Weights of a small mixture-of-experts language model, trained from scratch on English Wikipedia: a sigmoid router.
Below are experts of layer 6 (counted from 0) of a mixture-of-experts language model. Rows are named up (a neuron's input weights, with its number), down (a neuron's output weights, with its number) and show model dimensions 0-127. Each number is 50 + 12 x the weight over its row's rms, rounded and kept within 0 to 99.
Before each expert's rows: a language model's description of what the expert responds to; "comes after" lists some tokens at least twice as common just before its tokens as in all text. This comes from a sample of Wikipedia text that the model never trained on. Tokens count by the router's weight.

# expert 10
Description: Capitalized nouns for offices, institutions and places after the or of, such as Minister, President, University, School, City, Army.
comes after: " the", " of", " The", " United", " National", " a"
up17:53 20 43 68 68 55 56 36 52 26 53 38 64 55 49 49 60 61 51 57 63 60 52 55 52 33 48 48 68 62 56 53 46 40 34 78 50 44 60 48 23 48 43 67 52 39 42 50 65 45 70 51 56 44 45 38 35 59 58 45 57 33 29 47 66 49 61 49 48 63 67 39 43 61 43 58 63 47 37 49 66 32 58 34 29 45 44 44 23 79 60 49 65 44 64 49 59 31 41 37 31 37 53 63 68 70 35 48 47 51 59 34 67 49 49 41 46 60 54 44 47 31 39 29 63 54 51 45
down17:45 44 44 33 48 45 51 31 45 41 45 59 44 57 56 44 51 62 54 72 53 51 70 63 63 52 66 59 44 31 53 37 48 49 39 25 45 53 44 32 48 37 46 47 53 76 30 39 38 40 35 70 52 57 34 48 53 36 32 64 45 60 52 58 59 71 57 43 64 55 42 61 46 62 51 55 36 71 37 34 33 22 55 70 74 56 50 45 60 65 47 63 58 58 31 52 57 65 68 59 62 49 34 69 54 26 40 47 37 67 31 56 44 49 46 53 47 52 60 33 51 64 75 50 36 50 59 32
up18:50 77 27 50 43 59 53 50 66 38 46 40 41 62 57 42 51 73 51 76 45 46 62 16 53 51 53 55 50 49 60 52 51 57 49 47 62 68 71 44 64 53 57 55 44 51 40 64 46 52 53 16 50 32 45 54 58 40 43 55 49 83 58 53 65 74 56 63 65 52 48 38 48 51 38 67 41 43 60 41 47 64 59 50 50 44 51 42 37 45 55 48 60 66 68 68 42 45 30 55 29 44 36 44 46 45 66 38 58 52 35 32 33 52 56 34 59 38 31 62 57 35 34 33 62 35 68 45
down18:57 65 55 36 59 71 62 47 47 49 41 48 42 40 34 47 56 56 50 21 30 39 53 44 46 74 43 56 56 41 39 60 40 54 60 37 53 48 45 26 56 53 45 42 66 61 53 56 52 69 64 47 34 42 61 63 44 44 48 39 71 60 45 47 47 32 61 58 60 42 28 47 60 48 57 22 46 38 72 62 17 48 32 55 28 61 54 42 42 54 61 38 61 40 61 67 46 53 43 63 56 61 48 58 69 78 58 55 48 26 50 75 57 42 54 43 43 62 61 61 31 46 29 52 57 40 54 66
up19:51 46 66 27 65 45 40 51 51 29 59 47 48 64 59 51 58 53 71 56 61 40 57 55 40 27 51 40 35 65 39 58 45 50 26 50 43 68 59 52 57 30 66 53 59 38 58 54 72 51 60 37 74 52 35 53 29 51 68 34 43 23 61 59 69 55 56 47 68 65 59 47 73 37 36 26 58 26 58 55 35 33 53 49 52 58 47 37 55 42 32 51 45 63 71 37 65 46 31 49 50 73 47 54 45 46 42 40 52 56 63 32 47 54 57 57 66 54 68 54 40 44 56 60 42 33 50 52
down19:41 81 51 40 50 54 66 46 39 74 57 45 55 43 55 65 53 45 39 45 67 42 54 69 38 60 60 48 48 30 77 52 55 67 65 32 40 37 48 43 52 57 44 46 49 56 46 37 42 32 43 56 39 55 54 43 49 47 45 63 48 33 40 44 46 34 41 45 50 10 59 42 45 53 60 79 69 64 42 45 75 76 42 65 53 53 39 40 45 52 46 48 53 48 45 70 51 66 48 59 34 27 58 52 42 55 52 30 88 49 49 44 44 60 52 39 41 64 44 55 49 57 47 42 49 47 36 27

# expert 0
Description: Digit tokens inside numbers in tables and statistics, such as scores, dates, populations and vote counts, e.g. 2–6, 416,817, 2007.
comes after: " |", "–", ".", " (", ",", ":"
up0:40 51 50 49 41 56 46 39 60 59 60 72 47 37 66 50 58 69 56 81 34 28 62 47 51 48 49 56 28 52 37 49 48 56 55 33 60 22 53 39 50 52 68 58 24 44 71 30 50 42 47 32 46 36 68 48 52 53 50 63 54 54 34 37 45 38 37 51 52 62 66 39 37 49 32 55 51 52 57 55 69 46 45 72 49 49 66 39 28 39 65 40 76 55 49 41 53 42 48 43 46 44 69 42 57 42 57 32 52 56 38 55 60 70 42 53 54 40 53 44 58 40 21 32 79 35 51 49
down0:49 58 46 46 71 60 52 43 63 50 53 60 51 33 46 48 45 37 41 61 48 41 27 63 60 38 34 48 44 56 39 31 50 43 52 51 35 38 55 50 34 49 68 66 48 70 49 40 39 47 54 69 52 49 48 39 34 50 54 39 70 47 81 53 42 69 62 37 36 70 68 49 39 52 55 67 45 42 49 65 44 49 34 30 68 45 49 63 64 49 77 60 36 39 25 47 70 60 52 42 41 51 52 47 28 53 31 40 58 59 44 38 37 66 55 50 41 70 49 68 46 49 60 62 29 62 23 70
up1:40 70 56 51 72 55 35 61 53 37 45 46 66 54 32 40 52 46 48 52 63 21 57 53 44 51 48 62 43 36 65 34 57 66 41 50 50 55 76 28 61 55 49 52 51 61 38 71 43 55 58 24 48 43 38 44 56 56 36 64 61 37 31 57 39 45 60 59 62 34 48 50 40 52 62 40 35 77 29 37 31 65 68 47 58 44 58 42 57 65 59 64 77 63 41 38 44 68 48 36 25 61 60 60 35 54 58 48 39 24 52 42 36 53 63 35 58 36 45 47 56 49 32 59 47 40 51 51
down1:41 49 70 44 54 24 50 50 55 56 77 47 52 39 38 56 55 55 30 33 58 54 40 58 64 61 56 56 47 60 43 46 69 48 49 54 59 28 55 50 41 45 51 36 51 69 69 29 43 53 42 80 56 30 61 37 28 55 49 63 32 36 62 55 57 51 31 54 57 50 55 42 56 27 30 47 37 52 54 35 58 53 54 57 41 44 36 57 49 42 57 58 38 53 74 38 23 40 59 69 62 51 43 61 36 46 56 46 64 77 38 69 55 59 39 42 51 57 39 63 23 54 59 28 47 59 59 56
up2:35 69 52 58 62 42 54 51 53 62 53 63 68 54 76 56 65 54 52 44 52 57 36 48 63 63 49 61 40 53 40 38 24 49 73 49 38 41 48 34 45 47 43 58 45 49 66 31 25 35 45 50 72 54 45 54 27 68 57 42 42 51 58 48 53 65 52 43 52 34 52 72 38 32 58 40 37 40 43 49 42 31 48 54 37 53 47 58 69 34 71 65 53 42 51 51 66 30 48 54 27 86 53 45 56 45 44 55 39 39 46 32 61 72 47 27 39 48 44 41 48 50 48 68 55 25 52 41
down2:55 27 62 66 49 59 22 45 60 44 74 48 26 59 36 60 41 44 40 52 54 36 73 48 51 40 55 53 46 40 42 49 76 55 34 74 63 47 61 51 47 55 47 33 48 38 47 59 46 40 56 46 34 40 49 57 55 59 50 57 33 58 70 56 35 44 68 71 32 55 55 35 61 74 41 42 42 51 58 39 42 44 42 49 56 39 57 41 38 52 26 63 64 64 42 42 47 69 42 31 59 49 27 61 61 42 42 53 43 51 60 67 64 51 48 68 37 83 39 41 72 54 35 37 48 56 45 45

# expert 14
Description: First piece of proper names and place names, often single capitals or prefixes, such as New, United, South, Mid(western), Brig(hton).
comes after: ",", " the", " \"", ":", " (", " of"
up17:40 50 42 59 51 60 53 51 49 56 45 42 72 58 68 71 59 49 75 63 56 44 39 45 35 60 45 41 47 42 30 66 63 59 52 57 63 64 41 46 56 45 47 55 35 50 50 47 49 57 25 31 34 83 45 39 64 62 70 52 52 61 37 69 40 52 51 78 36 40 43 39 51 34 42 26 55 27 48 52 54 39 37 55 21 65 35 42 41 57 44 53 49 43 31 62 58 48 44 72 54 57 35 41 44 65 41 50 41 79 44 41 53 32 34 32 48 60 54 29 53 47 53 58 45 50 35 60
down17:64 46 54 59 54 66 20 53 49 58 57 54 23 67 53 68 63 58 59 63 36 27 54 31 38 38 46 53 51 59 42 41 64 35 76 30 52 49 39 52 52 48 47 15 39 65 45 52 47 54 59 48 40 51 59 43 75 42 74 48 52 56 59 56 50 47 68 60 65 51 54 48 31 49 41 37 51 29 57 46 54 55 29 39 54 42 61 61 44 68 51 60 59 51 36 55 30 39 22 72 46 33 49 66 66 56 46 46 59 36 42 40 48 42 41 72 41 61 50 64 56 38 61 42 61 60 42 55
up18:59 47 66 25 40 42 59 41 27 69 49 44 52 61 56 55 59 61 57 38 51 59 74 42 44 71 39 52 57 48 38 49 53 38 39 53 52 65 33 15 58 34 55 55 42 59 40 52 47 45 48 37 41 75 44 67 40 42 58 53 49 56 44 69 50 41 66 51 59 62 38 41 43 23 55 80 58 51 54 41 52 33 52 38 26 42 46 58 38 39 62 50 49 52 63 35 34 60 67 46 54 71 61 52 40 53 45 49 35 61 45 51 47 71 75 74 66 64 39 39 51 43 67 44 63 55 66 44
down18:51 60 44 39 44 56 59 49 50 58 51 23 36 63 58 69 38 67 52 44 62 58 49 41 53 34 49 68 61 75 32 40 45 43 32 40 51 45 42 35 37 75 43 47 40 70 62 45 50 57 71 72 73 42 42 35 51 39 54 57 50 33 45 60 67 47 71 58 51 46 33 48 42 54 63 49 48 52 39 57 33 14 46 35 42 56 44 62 49 32 50 39 39 36 44 68 54 56 66 45 36 71 40 45 59 45 50 51 70 57 44 48 70 40 66 50 47 59 71 32 35 52 44 55 62 68 40 37
up19:64 31 39 55 51 35 47 61 59 45 56 57 30 66 16 44 50 55 47 41 58 64 50 50 56 55 46 48 46 53 41 35 41 57 45 59 50 49 58 67 38 48 64 47 68 38 61 64 62 58 45 55 59 64 60 56 63 38 51 49 55 52 48 48 56 50 51 31 39 34 66 47 31 44 74 60 74 33 41 46 33 72 78 58 42 48 58 63 42 50 41 68 66 80 42 35 63 45 65 53 47 57 40 57 56 46 49 25 45 46 48 26 38 46 40 26 55 32 53 54 60 52 44 69 55 41 26 72
down19:26 72 51 47 59 50 65 48 71 58 46 38 73 46 50 65 47 61 41 43 50 61 25 48 49 19 58 31 46 61 62 58 43 51 36 45 50 63 47 49 45 65 42 35 41 68 52 70 67 46 36 48 60 43 44 47 52 44 70 46 39 65 59 50 71 62 55 51 54 55 36 51 50 89 44 49 43 51 57 46 35 25 39 46 68 51 23 31 44 51 60 19 42 53 40 30 33 54 66 72 54 51 57 37 54 63 47 58 54 39 34 54 58 40 41 63 71 48 54 54 44 46 47 40 43 51 56 49